Experts of a small language model.
Training: a variant of SOAP for the experts, 8048 steps.
Below are experts of layer 3 (counted from 0) of a mixture-of-experts language model. Rows are named router (the router's row for the expert), up (a neuron's input weights, with its number) and show model dimensions 0-127. Each number is 200 + 20 x the weight over its row's rms, rounded and kept within 0 to 999.
Before each expert's rows: "gets" lists some tokens that make up at least twice as much of what it gets as of all text. This comes from a sample of Wikipedia text that the model never trained on. Tokens count by the router's weight.

# expert 1
gets: ", ", "the ", "\n", "- ", "a ", ": "
router,184,206,183,204,175,188,170,169,195,194,204,172,199,169,210,201,235,228,189,199,180,203,197,177,223,204,209,187,162,200,215,197,164,175,217,198,158,197,179,217,206,213,232,189,231,187,184,270,221,221,217,199,171,193,208,189,229,189,200,181,217,201,214,222,223,201,220,165,189,213,157,210,207,205,194,213,192,180,189,175,221,196,200,188,206,208,208,218,169,166,215,238,178,224,220,222,244,184,214,200,167,199,199,186,198,187,217,223,186,201,214,210,230,203,205,202,212,195,213,216,209,172,172,186,220,195,243,210
up0,187,206,225,204,196,184,207,184,212,177,194,200,217,203,208,172,204,206,184,160,183,260,233,170,192,200,215,172,205,206,163,246,228,224,204,211,201,186,199,192,202,206,182,215,148,169,167,257,185,183,214,183,205,165,244,239,210,208,199,199,202,201,203,190,198,188,174,198,191,203,223,183,198,205,199,178,194,198,210,207,195,189,226,201,193,186,208,219,229,173,208,180,200,219,177,188,222,193,200,210,169,211,215,170,212,168,215,198,176,185,169,188,188,172,180,198,200,199,217,210,209,171,201,208,215,201,208,142
up1,151,167,192,215,207,164,217,197,248,206,167,196,195,186,159,213,190,190,219,213,198,226,207,201,220,201,210,203,215,179,198,192,240,192,180,206,179,222,212,207,207,213,223,193,230,196,207,223,183,214,220,189,236,189,194,224,171,185,185,149,172,166,205,209,173,215,173,226,185,166,186,198,201,202,187,241,215,179,214,191,214,182,217,192,189,199,160,180,200,215,224,208,219,215,203,215,200,201,206,198,206,183,166,227,210,198,177,198,221,205,171,225,210,206,196,249,216,177,194,196,213,174,186,178,193,179,236,203
up2,238,225,183,182,201,175,206,192,194,160,191,205,211,180,220,210,170,217,221,212,216,188,217,204,185,185,201,217,185,205,227,197,210,231,195,168,204,212,179,194,196,188,196,163,203,204,222,211,227,201,249,172,186,201,228,235,214,205,188,225,202,207,189,226,189,196,197,178,191,238,250,224,201,198,216,200,196,180,226,243,204,241,203,157,192,177,166,201,200,203,204,186,189,190,188,230,188,168,183,181,189,184,212,191,178,225,222,140,233,185,183,187,200,190,177,207,186,203,217,206,199,198,206,231,174,210,181,193
up3,229,216,186,237,177,203,201,177,197,155,180,186,221,203,197,204,162,193,197,171,211,205,216,184,195,173,204,219,175,208,200,209,227,197,205,204,192,208,189,200,200,224,234,161,181,148,205,221,178,228,186,199,233,201,174,178,223,205,198,244,222,196,182,183,192,187,216,203,196,221,208,186,166,220,193,216,215,171,185,198,207,200,176,198,203,252,194,225,190,179,171,233,199,224,210,235,187,197,183,194,195,211,179,203,195,252,192,181,224,217,193,207,221,186,208,222,188,219,198,198,181,203,217,215,213,152,182,170
up4,215,227,203,214,214,191,204,218,247,209,208,183,221,194,191,221,210,163,199,225,175,222,218,207,221,197,198,178,203,198,259,243,202,209,199,210,212,202,190,198,217,243,227,193,197,192,163,185,217,242,203,197,209,212,191,190,157,204,238,205,173,164,167,188,221,205,193,204,211,202,175,195,190,199,201,228,191,178,217,177,197,180,216,194,167,217,179,186,177,196,182,191,204,233,197,220,164,222,174,204,215,199,185,241,190,219,198,183,188,189,163,221,182,185,204,223,232,185,187,195,201,176,182,232,190,183,221,216
up5,233,209,237,217,187,177,190,199,224,204,186,174,179,239,220,215,226,207,192,193,180,178,185,142,203,186,221,268,188,205,163,172,190,208,228,169,215,192,156,215,197,206,203,210,189,219,208,228,205,181,183,176,213,197,209,194,227,190,179,189,181,186,184,185,158,219,178,206,182,183,214,179,187,176,229,203,188,235,212,219,196,181,203,202,198,152,201,217,203,199,201,213,206,229,176,222,204,202,204,227,194,225,216,212,198,203,208,198,196,182,198,208,204,228,180,194,159,191,194,246,218,214,194,190,205,206,213,208
up6,258,206,207,215,195,193,183,200,213,228,209,213,214,204,188,204,209,221,169,182,213,184,228,205,169,144,206,199,174,191,216,216,189,215,190,201,221,188,187,201,224,183,198,202,206,207,211,233,208,183,205,206,200,200,188,170,192,201,212,189,204,190,180,214,189,226,217,183,199,200,173,208,206,149,180,180,184,180,181,193,179,164,178,167,224,218,215,182,187,245,185,180,192,190,187,218,198,241,210,196,204,188,193,185,199,204,203,201,172,218,231,174,202,239,206,240,174,177,207,177,213,230,217,230,176,232,250,199
up7,179,192,197,206,232,200,202,204,189,191,164,201,181,168,158,218,212,188,199,180,206,215,192,192,220,184,201,162,200,195,216,210,213,177,230,229,208,174,218,228,192,206,212,202,163,212,167,187,215,237,206,186,188,185,196,189,185,173,187,181,214,176,191,154,193,186,179,207,196,176,176,210,217,209,151,244,197,150,199,191,197,209,230,220,205,175,196,172,216,194,182,177,221,200,200,195,200,175,201,223,199,203,192,217,219,231,244,211,214,165,195,205,166,216,217,240,229,185,199,210,211,203,201,186,164,176,211,208
up8,205,191,243,178,240,195,212,197,218,174,202,199,230,207,199,203,194,209,202,231,193,222,188,200,181,217,154,232,195,184,193,151,220,154,178,185,206,203,210,229,179,165,225,185,163,199,191,192,175,240,202,197,196,195,198,205,179,191,186,187,218,198,194,221,211,191,211,241,198,210,230,238,206,188,167,186,169,230,193,217,214,203,195,207,212,194,178,197,211,198,174,195,192,184,230,201,230,188,192,211,198,194,180,179,192,212,177,195,173,197,234,172,209,224,210,196,179,256,208,193,205,227,234,207,210,206,223,172
up9,204,180,170,214,202,229,209,237,146,215,232,192,176,218,217,193,210,199,157,199,232,211,172,193,188,174,186,191,205,194,215,187,213,235,184,195,208,190,187,205,219,199,228,209,221,223,231,202,183,217,171,168,190,224,190,197,193,206,209,202,194,203,186,212,188,200,184,141,181,192,204,225,211,195,191,178,217,172,201,223,179,208,191,239,209,187,155,183,185,218,224,199,213,198,186,208,198,217,198,214,211,206,213,185,193,209,202,162,190,230,218,214,207,188,191,217,234,223,176,186,215,201,227,197,260,196,224,163
up10,226,232,200,181,176,181,215,188,203,200,191,203,172,143,223,181,196,189,219,213,198,207,158,236,192,173,173,192,199,187,185,192,202,179,173,209,191,218,175,240,231,183,177,191,202,199,186,203,225,237,184,186,207,202,202,193,219,188,191,185,175,225,188,232,207,211,175,187,217,215,201,192,225,196,234,189,203,165,217,209,228,196,197,209,209,213,238,215,198,222,218,212,225,207,197,230,225,212,206,225,235,208,199,176,216,201,178,194,197,164,238,192,196,198,190,257,204,186,180,148,183,211,211,194,181,208,188,208
up11,179,207,192,218,179,191,208,243,201,200,191,227,206,222,227,208,178,190,193,199,189,186,205,177,218,210,176,190,178,220,202,184,224,188,186,182,142,186,209,205,202,211,174,195,192,193,207,210,183,164,185,213,199,245,169,204,214,218,189,249,231,176,184,172,162,184,224,179,180,185,218,180,210,196,176,189,181,176,209,216,216,144,202,201,184,233,190,180,220,159,192,198,193,240,181,187,189,200,202,196,204,219,187,208,202,208,201,227,211,163,179,188,193,193,211,189,198,206,191,197,206,240,183,214,155,202,199,238
up12,207,215,189,185,240,211,192,191,238,222,192,193,171,213,210,220,217,199,210,185,223,210,233,189,197,182,197,200,166,177,193,226,216,163,186,219,220,222,183,212,241,184,209,219,224,172,223,131,220,214,165,197,191,211,220,221,164,213,195,221,201,241,179,213,183,204,206,189,201,194,206,183,238,173,212,177,193,175,183,217,156,186,176,221,221,205,186,216,170,192,182,227,203,203,221,194,197,197,194,205,188,211,227,187,210,226,203,236,189,174,205,170,239,192,185,197,201,204,208,202,222,205,218,206,216,194,187,178
up13,157,204,220,221,228,203,212,200,197,193,228,211,214,182,214,200,219,225,187,205,167,212,199,197,212,174,216,204,194,205,190,203,196,175,211,185,200,190,198,176,199,207,218,243,211,185,184,217,190,256,202,205,211,213,194,189,170,181,211,182,223,183,160,133,201,186,179,191,199,200,225,203,201,197,219,219,203,178,182,236,171,169,191,197,236,184,226,218,193,220,174,189,162,191,219,207,185,188,185,222,202,219,211,173,185,205,233,171,220,190,210,201,217,242,207,187,246,190,225,190,204,205,183,184,162,192,207,174
up14,177,183,212,202,183,167,229,196,186,186,212,214,197,190,194,223,191,211,193,174,167,199,200,188,190,217,158,214,236,224,214,229,207,213,220,193,214,213,222,192,229,158,157,247,164,201,184,215,218,201,201,205,209,201,206,210,195,205,230,175,187,171,162,183,229,222,209,189,184,191,238,231,210,181,172,182,210,204,214,194,189,185,198,202,221,182,187,229,230,205,182,158,166,177,221,191,155,230,214,201,175,204,195,176,186,204,218,196,191,190,184,192,186,216,172,176,204,190,200,214,183,206,206,219,180,200,168,165
up15,198,196,165,219,199,200,177,159,238,197,221,218,209,191,204,210,226,198,199,189,206,182,227,238,200,195,209,221,171,203,209,208,210,202,205,225,237,160,219,223,186,218,201,193,175,187,212,179,180,170,188,244,220,217,222,210,191,203,190,199,216,180,222,230,200,180,159,172,211,207,165,202,197,155,174,180,155,188,206,230,205,211,192,228,175,222,206,216,199,207,178,239,184,227,190,218,182,188,193,218,181,229,229,216,195,196,200,178,157,189,193,197,212,205,217,199,216,181,211,175,185,183,205,192,184,161,208,185
up16,222,195,225,201,198,223,220,210,185,161,162,197,188,198,190,224,199,179,234,218,176,212,162,165,209,176,215,200,229,212,177,200,240,217,214,160,211,210,212,215,194,221,184,188,196,223,202,193,180,191,225,204,215,183,197,204,185,186,210,187,188,190,159,217,178,196,198,200,209,190,203,214,211,214,199,177,199,205,197,217,182,154,181,240,202,236,204,204,218,188,230,212,205,232,167,222,226,221,193,225,177,225,173,224,201,244,174,218,195,215,171,196,179,218,202,202,175,222,184,171,197,244,206,207,164,202,176,207
up17,210,191,218,229,190,217,196,195,199,195,188,197,187,204,216,206,197,196,183,204,195,212,189,184,192,204,224,221,192,171,217,166,180,225,193,213,182,220,214,196,248,214,185,204,194,202,186,186,198,208,169,172,243,208,205,212,185,198,159,184,240,160,195,187,176,219,205,161,200,186,169,204,238,180,198,219,241,221,194,184,187,218,178,208,188,200,186,191,170,268,221,207,221,199,198,223,170,250,197,188,216,208,183,211,184,199,196,183,168,230,200,187,180,200,196,247,185,189,190,179,209,218,197,227,197,233,217,201
up18,174,203,201,201,200,208,157,169,174,212,194,177,225,197,180,204,213,211,226,213,289,176,190,232,220,193,185,185,233,154,221,210,183,201,211,210,176,186,220,221,219,199,207,209,203,187,179,232,210,224,198,166,194,231,170,195,235,197,187,237,208,197,212,226,197,186,195,201,208,228,200,189,182,212,191,188,202,208,228,215,209,192,211,193,185,183,168,202,187,226,199,238,176,183,218,185,199,207,197,213,198,208,254,179,199,168,184,223,202,172,171,207,204,218,201,228,202,195,207,198,177,208,189,200,200,226,208,208
up19,208,195,231,214,215,184,217,150,254,203,208,203,216,244,197,192,213,191,222,215,194,199,206,192,195,165,216,181,193,234,203,207,209,187,220,210,197,164,206,171,188,194,188,234,192,236,226,188,190,182,191,159,202,178,197,208,162,199,181,206,163,220,194,181,192,198,194,198,216,209,216,177,202,179,177,198,192,198,190,195,194,164,197,232,184,199,229,235,227,211,198,174,192,183,246,202,155,197,219,188,220,209,190,199,201,221,175,231,231,202,214,176,196,214,197,182,191,212,193,237,226,206,186,165,184,172,210,179
up20,229,176,250,171,236,158,226,223,171,237,182,193,198,203,211,169,194,237,185,224,230,196,191,206,201,186,235,231,177,186,202,190,223,230,208,196,186,178,203,203,214,184,167,201,218,224,199,170,207,206,213,199,185,210,181,215,201,203,181,229,201,202,194,171,179,188,193,201,204,176,183,190,200,192,208,199,202,182,202,226,169,209,176,212,182,224,207,202,221,188,190,240,199,211,135,214,207,203,171,202,203,217,223,211,173,217,192,193,199,209,215,198,218,218,198,224,213,210,189,185,210,253,242,182,196,207,178,211
up21,193,204,198,204,172,190,188,203,181,214,177,192,202,222,197,222,222,199,201,181,216,201,188,208,205,210,225,187,181,194,222,178,216,214,174,175,200,185,215,202,202,178,183,224,225,177,198,156,193,216,207,187,255,192,190,198,222,187,170,249,231,215,222,204,207,190,221,199,206,205,210,190,217,203,163,209,222,212,217,220,197,169,188,193,193,194,153,183,246,170,213,156,181,212,168,234,175,185,168,206,186,202,191,218,233,180,204,187,201,184,226,232,209,217,222,183,187,174,164,221,179,222,202,182,219,202,228,222
up22,183,163,218,180,225,205,213,198,237,205,192,195,212,200,178,247,186,236,201,213,204,233,213,200,229,200,187,177,199,201,195,216,215,204,168,196,219,173,169,185,190,237,218,194,233,225,212,195,214,214,210,204,223,190,196,172,172,215,196,204,230,157,200,193,174,181,203,187,232,185,160,199,210,204,198,239,208,158,223,198,190,190,199,224,217,192,176,166,202,221,183,198,200,205,221,189,210,189,190,188,246,206,169,216,198,222,233,197,206,187,201,238,218,182,211,233,184,183,168,195,206,214,190,175,165,173,214,201
up23,161,215,182,231,182,162,230,216,226,179,183,205,213,197,193,201,210,177,191,245,198,171,194,252,207,223,200,219,184,163,190,206,206,224,221,217,186,208,197,187,200,200,214,194,172,216,169,192,199,216,180,211,197,224,227,217,189,228,216,197,203,165,256,229,194,233,204,191,176,187,208,169,204,194,163,177,173,208,235,162,196,196,202,199,211,203,195,224,184,230,179,205,229,210,208,226,174,189,183,204,213,215,189,201,180,201,227,200,209,175,188,221,215,194,178,196,199,245,196,188,194,215,202,181,182,186,220,173
up24,199,145,209,183,187,204,154,161,259,171,168,176,205,229,209,208,213,206,184,209,227,188,219,213,219,196,221,209,209,224,199,175,180,199,211,193,212,167,200,201,201,164,213,198,192,165,188,178,192,185,193,210,205,200,222,171,218,165,179,217,232,174,173,182,212,189,199,179,217,184,190,200,177,222,224,229,172,220,228,177,214,217,213,219,222,205,191,233,205,192,206,196,242,182,175,224,193,213,187,241,185,212,205,177,182,209,201,190,203,213,179,196,179,193,212,203,216,216,237,179,186,201,188,200,196,225,205,184
up25,201,191,206,216,189,206,184,198,178,218,172,202,159,242,208,205,221,210,188,227,179,242,183,215,202,207,174,173,202,212,187,191,221,198,210,215,170,217,217,200,170,218,196,205,206,184,198,171,191,197,185,224,202,197,178,247,212,207,213,206,178,183,198,199,204,224,217,148,180,175,212,220,194,186,185,202,226,193,221,213,227,173,178,215,212,208,161,209,250,256,201,226,175,208,195,192,183,210,237,203,232,176,209,187,207,146,192,209,194,197,190,191,184,215,220,173,196,165,202,207,213,196,177,186,190,203,190,169
up26,188,200,212,225,222,192,245,211,222,218,171,204,181,227,209,188,222,201,194,196,187,190,228,212,182,173,197,210,219,164,202,178,169,205,179,195,195,177,179,216,210,205,193,192,204,181,182,185,179,189,165,172,184,176,205,185,188,144,177,202,252,202,193,206,188,182,222,201,189,177,217,161,231,208,224,183,219,211,198,241,207,213,199,165,174,183,217,183,182,192,230,184,187,172,191,186,207,172,199,178,238,223,215,180,213,182,228,212,197,198,180,203,205,232,170,221,221,173,215,217,175,201,179,211,220,180,185,205
up27,238,194,218,214,243,197,176,190,246,183,190,205,183,210,214,184,174,183,218,201,225,182,201,175,206,172,190,200,189,154,182,207,198,176,172,227,181,217,209,245,183,214,244,184,208,192,234,165,184,233,184,171,214,178,228,197,194,205,195,201,203,231,192,209,202,183,211,174,189,187,218,190,190,189,225,193,207,163,189,203,204,206,192,213,229,168,207,180,201,192,146,218,200,185,215,205,188,166,223,239,220,217,197,204,230,215,202,218,217,187,209,203,234,171,201,216,224,201,197,169,199,218,216,218,186,184,203,198
up28,231,171,182,204,193,216,173,159,205,234,208,214,224,217,208,206,213,203,205,178,217,188,242,194,163,166,185,190,204,208,218,242,202,204,220,192,237,229,217,207,178,211,176,184,191,213,218,215,213,181,210,178,178,191,213,195,185,189,194,203,186,179,227,214,163,235,177,179,176,181,211,166,219,188,220,210,193,201,234,160,192,175,185,201,200,224,227,204,191,165,214,195,197,231,182,212,169,200,188,171,169,190,243,171,208,178,206,229,194,189,200,191,197,213,172,200,225,174,178,193,200,205,191,220,181,190,168,211
up29,184,171,186,204,167,208,186,193,209,220,170,185,214,196,174,213,212,208,175,182,204,217,230,222,174,212,209,214,191,226,185,175,198,209,224,171,224,204,209,188,226,206,150,191,208,148,198,208,196,158,190,214,185,190,206,171,186,173,170,210,231,188,234,207,154,205,201,217,219,167,216,195,200,181,198,215,167,187,204,221,205,191,198,209,255,190,183,226,196,184,203,191,190,182,202,211,218,181,203,195,203,190,187,196,225,208,187,220,155,175,160,214,208,211,218,193,186,205,223,173,213,203,193,244,167,197,176,187
up30,225,214,150,202,214,177,220,204,171,231,222,199,194,198,208,210,243,174,187,169,198,208,224,189,199,210,206,184,179,208,221,192,215,195,212,216,185,199,222,240,211,195,219,186,205,237,221,191,193,266,193,227,200,212,211,212,236,219,188,196,203,216,229,218,177,211,174,191,199,221,201,235,207,175,225,205,219,155,179,206,196,197,197,167,179,224,179,198,171,224,198,192,172,204,216,185,181,212,205,209,202,197,236,171,195,198,200,187,219,230,198,208,182,230,198,213,223,205,196,146,205,177,209,203,209,214,227,175
up31,165,202,210,199,194,172,226,212,211,186,194,210,216,206,218,200,184,157,209,186,224,186,164,196,193,193,202,200,207,178,220,193,190,224,220,220,247,150,216,184,210,192,199,193,216,208,203,177,218,211,235,217,208,217,164,224,217,196,210,201,210,158,192,202,196,214,220,208,194,227,195,190,227,198,174,198,261,146,233,170,163,216,212,204,211,227,211,178,178,197,217,176,178,242,218,212,164,182,191,206,188,216,194,201,222,203,172,158,225,167,206,181,214,197,209,208,200,194,208,184,199,207,200,203,204,193,183,190
up32,164,200,202,204,223,196,200,203,219,168,216,214,212,236,209,207,220,198,217,156,173,213,232,180,200,173,204,187,233,196,209,179,175,178,190,177,178,197,168,226,209,232,188,212,196,174,199,183,199,232,170,131,200,205,189,222,214,220,192,202,202,189,214,208,201,201,204,204,224,174,210,183,192,181,181,207,187,222,229,232,208,169,217,192,233,222,183,166,193,182,205,205,205,179,204,204,185,218,211,205,207,236,204,158,208,204,150,165,188,203,180,227,209,194,195,192,180,163,184,184,208,198,203,217,180,175,189,178
up33,178,188,228,193,165,219,222,208,202,213,197,211,201,184,199,147,193,213,194,175,197,231,225,224,239,198,210,230,195,206,189,205,217,234,202,210,203,173,171,222,204,222,148,201,196,198,198,203,188,205,172,167,213,188,142,220,170,219,224,211,161,211,177,217,200,173,219,205,208,204,190,177,233,213,175,192,177,208,203,196,200,226,235,206,205,181,190,207,192,195,156,194,206,168,207,217,192,194,173,170,163,208,211,209,201,195,205,186,205,240,192,218,223,204,211,195,247,212,188,195,222,226,204,192,193,183,195,218
up34,195,208,210,209,182,228,140,224,180,180,151,219,231,175,207,189,190,238,179,199,212,212,209,202,221,165,202,193,173,227,251,266,253,211,185,186,210,208,208,205,181,195,205,208,186,204,196,218,178,189,196,193,193,200,199,216,183,202,211,208,212,199,195,193,196,199,213,235,212,215,186,200,185,205,206,176,192,185,213,208,183,162,184,220,202,232,211,192,186,191,198,203,177,215,186,201,200,209,182,197,199,192,208,199,207,231,193,186,173,171,192,185,173,212,178,230,232,210,142,204,208,213,228,198,159,217,199,205
up35,232,213,174,217,173,237,165,228,209,198,223,174,181,206,189,182,205,208,199,172,200,175,155,206,211,178,244,232,206,221,237,162,201,225,195,192,229,173,178,198,215,227,202,196,212,170,180,190,191,221,176,205,214,223,223,208,210,199,208,200,215,211,196,193,207,215,210,206,181,195,211,183,228,186,192,181,195,206,181,187,201,203,198,162,195,193,173,217,223,228,200,195,194,193,203,192,188,219,181,179,222,170,241,199,209,214,188,192,215,208,225,183,223,206,225,221,223,206,216,143,165,215,237,211,234,182,198,175
up36,184,168,200,203,220,179,178,189,207,207,204,217,196,207,228,231,203,202,172,205,185,212,194,216,221,177,205,204,207,197,196,176,212,187,175,201,190,193,212,203,195,222,194,231,216,212,166,181,188,199,219,182,239,207,188,224,176,183,219,245,176,222,224,193,203,231,197,196,200,213,220,173,230,227,204,181,172,226,196,218,180,217,248,201,221,181,169,186,202,171,192,200,187,203,205,212,155,197,166,213,153,235,165,198,199,210,223,176,226,187,183,199,171,231,198,185,198,193,185,193,241,187,213,203,190,161,240,189
up37,199,210,180,176,222,179,200,194,199,181,207,200,224,231,202,174,172,197,180,211,182,198,166,198,191,202,192,201,225,197,190,185,218,233,225,226,186,206,226,233,221,205,201,184,188,189,174,186,201,220,198,191,215,221,191,191,200,216,176,206,209,222,201,211,191,189,236,206,205,198,218,199,219,183,202,189,201,172,196,209,224,196,134,200,188,199,238,194,249,225,227,184,221,243,182,203,211,166,207,207,175,203,218,239,207,181,209,163,189,165,212,207,182,223,181,165,210,199,191,161,251,194,233,217,224,203,201,222
up38,223,240,180,212,203,231,196,207,172,170,160,221,185,186,187,187,171,227,206,194,224,208,205,209,216,170,176,195,221,212,209,204,216,216,184,222,186,188,213,205,208,203,246,213,192,238,191,199,190,181,191,215,188,200,209,216,207,213,200,211,217,188,206,176,200,212,221,218,142,165,197,204,204,221,196,248,213,179,192,232,188,218,193,153,198,186,192,205,234,221,169,168,157,217,194,225,166,207,225,209,176,189,191,205,208,235,194,193,202,163,211,224,184,207,174,214,207,216,205,176,184,171,196,213,195,205,181,221
up39,165,199,191,217,208,220,166,182,198,196,199,212,208,223,178,191,181,194,191,162,211,180,218,201,144,182,217,165,210,234,173,162,220,178,196,208,198,198,209,232,205,207,183,223,139,193,188,235,172,186,202,192,204,191,198,195,198,187,175,207,217,189,178,199,209,183,207,205,191,217,221,195,200,196,210,207,236,210,226,236,186,205,191,166,187,189,172,216,255,186,218,222,185,194,205,192,227,161,214,184,200,184,201,197,179,209,151,224,187,207,211,202,199,199,176,216,213,234,222,224,204,184,199,214,213,230,212,178
up40,220,205,167,229,211,206,200,207,188,200,215,167,175,185,179,237,211,202,197,190,217,226,185,213,204,225,224,175,164,202,189,211,180,225,180,212,205,182,200,214,219,173,193,187,191,220,221,262,206,226,231,197,207,207,168,220,218,226,209,210,170,184,197,192,193,225,202,203,199,203,213,227,170,197,186,185,234,202,200,182,200,202,201,170,187,184,158,184,201,224,206,209,189,219,192,252,186,191,221,207,196,174,193,175,206,185,216,220,191,235,178,180,191,228,185,174,187,242,231,240,200,177,191,226,193,234,199,198
up41,202,198,189,193,182,186,176,211,206,201,195,169,208,238,203,210,188,239,187,164,182,199,182,190,228,189,207,184,220,198,169,206,198,183,171,224,191,200,167,247,174,190,222,188,192,221,219,213,218,206,164,195,189,215,201,208,181,192,190,213,212,205,185,178,170,169,226,209,170,165,188,199,182,177,238,173,199,232,160,189,198,222,202,175,190,185,206,199,214,205,194,193,220,169,219,167,158,198,173,196,174,194,186,204,196,188,211,198,226,182,175,189,220,211,211,206,197,233,233,207,226,185,184,252,200,221,239,195
up42,234,179,216,195,199,225,192,213,217,206,202,217,207,222,202,179,187,199,217,192,190,204,175,213,192,196,165,177,162,178,232,206,187,198,215,191,177,198,185,208,222,212,239,184,217,190,185,200,203,223,229,227,216,175,166,192,187,222,182,208,184,191,213,239,198,190,212,152,189,189,216,225,211,152,183,235,158,224,182,222,208,199,207,219,201,172,182,221,195,193,212,185,215,202,207,222,200,185,219,201,198,206,211,191,164,171,187,209,183,217,195,212,215,229,252,201,183,210,176,196,195,154,208,237,178,187,226,165
up43,197,241,183,242,177,158,198,191,173,229,189,210,203,182,199,208,206,195,192,199,161,222,220,194,165,183,206,198,238,231,207,143,218,223,202,214,216,186,198,211,208,191,191,204,189,178,185,192,229,199,190,220,176,197,223,181,200,173,232,193,214,188,200,245,206,193,238,214,203,217,192,206,207,181,172,208,211,179,210,182,183,212,171,201,186,209,213,250,243,208,184,201,217,202,199,235,213,194,203,203,204,192,208,194,216,161,170,195,171,222,161,166,192,212,209,210,214,240,211,176,208,188,210,206,208,217,187,221
up44,211,197,196,198,225,229,167,179,218,196,194,174,223,204,184,229,194,191,200,191,194,183,183,203,181,180,170,209,199,193,186,158,168,199,207,196,199,190,183,201,170,210,224,177,194,197,237,208,204,212,192,176,241,210,193,209,204,183,215,173,198,173,222,210,187,201,198,185,181,226,226,227,214,185,204,199,211,238,211,199,183,212,194,184,231,200,207,231,216,183,177,219,209,180,187,210,227,199,240,178,260,183,167,164,185,222,235,207,210,204,226,214,185,242,180,222,180,212,183,191,165,240,204,195,190,207,196,244
up45,167,210,233,227,196,180,239,166,236,228,179,201,169,189,210,224,204,201,247,230,191,212,155,179,226,193,169,183,206,220,213,199,209,208,201,197,202,183,221,173,197,208,196,181,195,214,201,210,194,188,187,193,197,220,217,225,190,204,174,223,147,221,184,171,223,200,167,216,214,217,197,188,242,181,198,200,186,192,203,197,238,231,204,215,171,203,179,195,210,180,235,212,206,208,225,180,205,216,221,220,208,192,170,225,188,184,197,187,199,169,174,212,192,189,183,207,199,228,181,226,175,210,196,155,184,205,187,185
up46,202,216,180,230,190,168,170,184,218,184,215,205,157,205,203,195,210,237,198,192,205,203,208,218,180,179,198,221,225,196,197,204,203,219,174,194,220,175,160,213,201,228,198,202,205,195,226,183,198,213,239,196,172,173,187,179,230,172,185,192,162,153,163,187,173,212,233,208,180,193,225,208,191,204,221,261,180,210,207,196,177,232,218,182,178,213,199,201,179,180,217,201,209,208,204,221,208,167,189,170,221,213,216,163,221,186,224,195,194,173,207,231,207,187,213,221,176,200,226,202,180,227,215,189,190,192,192,210
up47,221,150,208,211,163,180,188,164,195,214,199,197,154,200,184,241,195,193,173,162,207,188,203,200,195,183,229,183,186,172,174,198,202,214,204,216,159,189,180,183,186,200,217,188,178,192,215,195,224,180,207,213,203,179,221,185,204,209,194,213,213,187,170,214,194,173,243,197,181,190,224,208,196,151,208,195,157,188,226,215,166,214,196,211,194,182,210,210,229,191,260,180,191,200,194,223,219,205,208,170,222,205,205,206,221,204,179,213,186,210,230,188,221,207,217,188,208,212,196,218,221,225,205,221,185,163,208,173
up48,206,226,196,224,206,211,223,192,198,209,150,199,182,176,160,221,200,178,195,210,203,239,215,141,198,180,194,201,214,202,179,183,201,226,198,219,224,221,219,216,188,218,198,203,203,186,183,197,178,199,169,200,230,187,174,233,188,189,186,207,192,202,190,163,178,199,174,184,163,184,173,221,228,207,191,227,156,181,199,171,161,210,209,220,181,191,202,192,193,194,190,220,204,206,189,236,189,205,219,245,227,228,208,210,219,197,181,178,200,220,171,210,219,154,209,208,192,196,198,214,215,198,180,214,220,168,176,213
up49,227,180,187,232,167,196,190,193,171,179,225,198,229,197,202,181,223,158,203,222,241,176,194,199,230,195,178,191,208,235,186,154,201,200,161,153,201,173,209,168,192,204,188,193,162,187,225,202,149,220,207,182,211,218,176,185,167,186,201,206,189,188,216,182,183,205,236,183,197,189,221,222,223,201,206,193,204,216,194,204,219,210,177,165,241,196,172,211,230,209,195,217,225,210,203,192,200,220,188,190,200,223,207,212,196,220,202,213,198,229,225,170,214,216,190,200,204,240,185,187,216,210,193,228,191,188,203,179
up50,179,205,201,213,263,207,190,209,184,188,203,213,212,191,181,171,208,179,232,211,197,180,241,205,215,191,183,182,157,196,154,212,202,224,200,207,208,181,177,188,228,180,236,205,194,197,212,213,185,231,169,195,215,194,190,207,211,192,190,211,168,210,193,214,218,223,181,207,204,183,234,200,175,153,162,216,216,213,203,237,156,190,178,139,201,206,207,211,203,214,180,181,201,187,228,183,187,215,208,207,187,183,196,222,190,169,190,172,214,195,188,193,178,207,168,188,199,180,192,233,196,221,213,217,218,202,176,197
up51,241,191,200,195,202,208,197,182,228,195,188,183,185,185,210,212,189,183,198,202,150,193,197,194,190,210,215,233,183,177,172,218,208,235,205,211,176,227,162,210,167,205,217,198,191,193,215,213,217,220,166,197,195,215,189,224,183,207,193,225,200,167,185,217,166,224,208,195,204,195,213,163,212,173,239,195,227,204,186,172,219,187,211,199,244,198,199,221,160,197,158,215,186,209,176,190,179,234,225,206,214,199,197,179,215,206,216,206,217,172,158,238,195,210,216,225,225,206,160,161,201,212,208,215,199,207,209,226
up52,209,206,201,202,228,217,227,187,177,191,181,203,219,186,224,212,190,210,203,175,195,215,223,228,224,202,213,196,195,199,212,199,172,211,199,185,188,204,166,163,185,172,209,169,170,190,205,194,225,233,158,195,229,192,181,212,222,210,168,190,223,192,157,190,218,243,207,180,184,223,216,185,187,219,230,216,172,206,225,194,204,194,173,193,196,180,193,209,176,233,191,198,215,203,200,214,180,193,198,239,162,213,149,178,202,226,165,163,197,197,201,223,217,199,231,171,198,214,235,206,209,181,227,176,196,214,226,211
up53,231,220,171,197,189,173,221,206,196,179,214,211,189,198,196,178,197,215,191,184,210,215,148,205,178,163,187,181,216,173,194,228,172,197,201,203,176,174,220,217,212,210,174,203,221,229,193,180,224,227,211,227,197,242,204,198,253,211,191,208,223,227,203,200,190,213,196,205,192,204,196,150,196,187,198,231,212,202,233,185,194,246,210,224,199,208,180,200,202,200,199,217,244,195,171,240,196,174,198,207,217,183,231,186,211,166,191,170,193,203,195,227,199,219,190,224,220,195,219,219,229,170,208,213,221,209,228,211
up54,228,177,201,232,198,201,196,218,191,180,203,171,184,181,197,199,201,199,208,191,160,222,208,231,177,197,225,233,227,198,201,223,213,163,157,207,250,197,221,193,236,227,217,178,176,229,181,193,209,187,191,227,219,232,229,187,191,187,192,214,212,203,200,204,165,192,188,222,216,198,230,186,202,213,233,240,168,202,202,214,175,175,169,184,194,198,197,210,196,207,223,165,180,202,219,187,237,197,189,239,209,181,154,198,194,214,197,186,178,190,213,215,194,228,224,214,213,198,206,233,183,174,199,204,177,188,209,186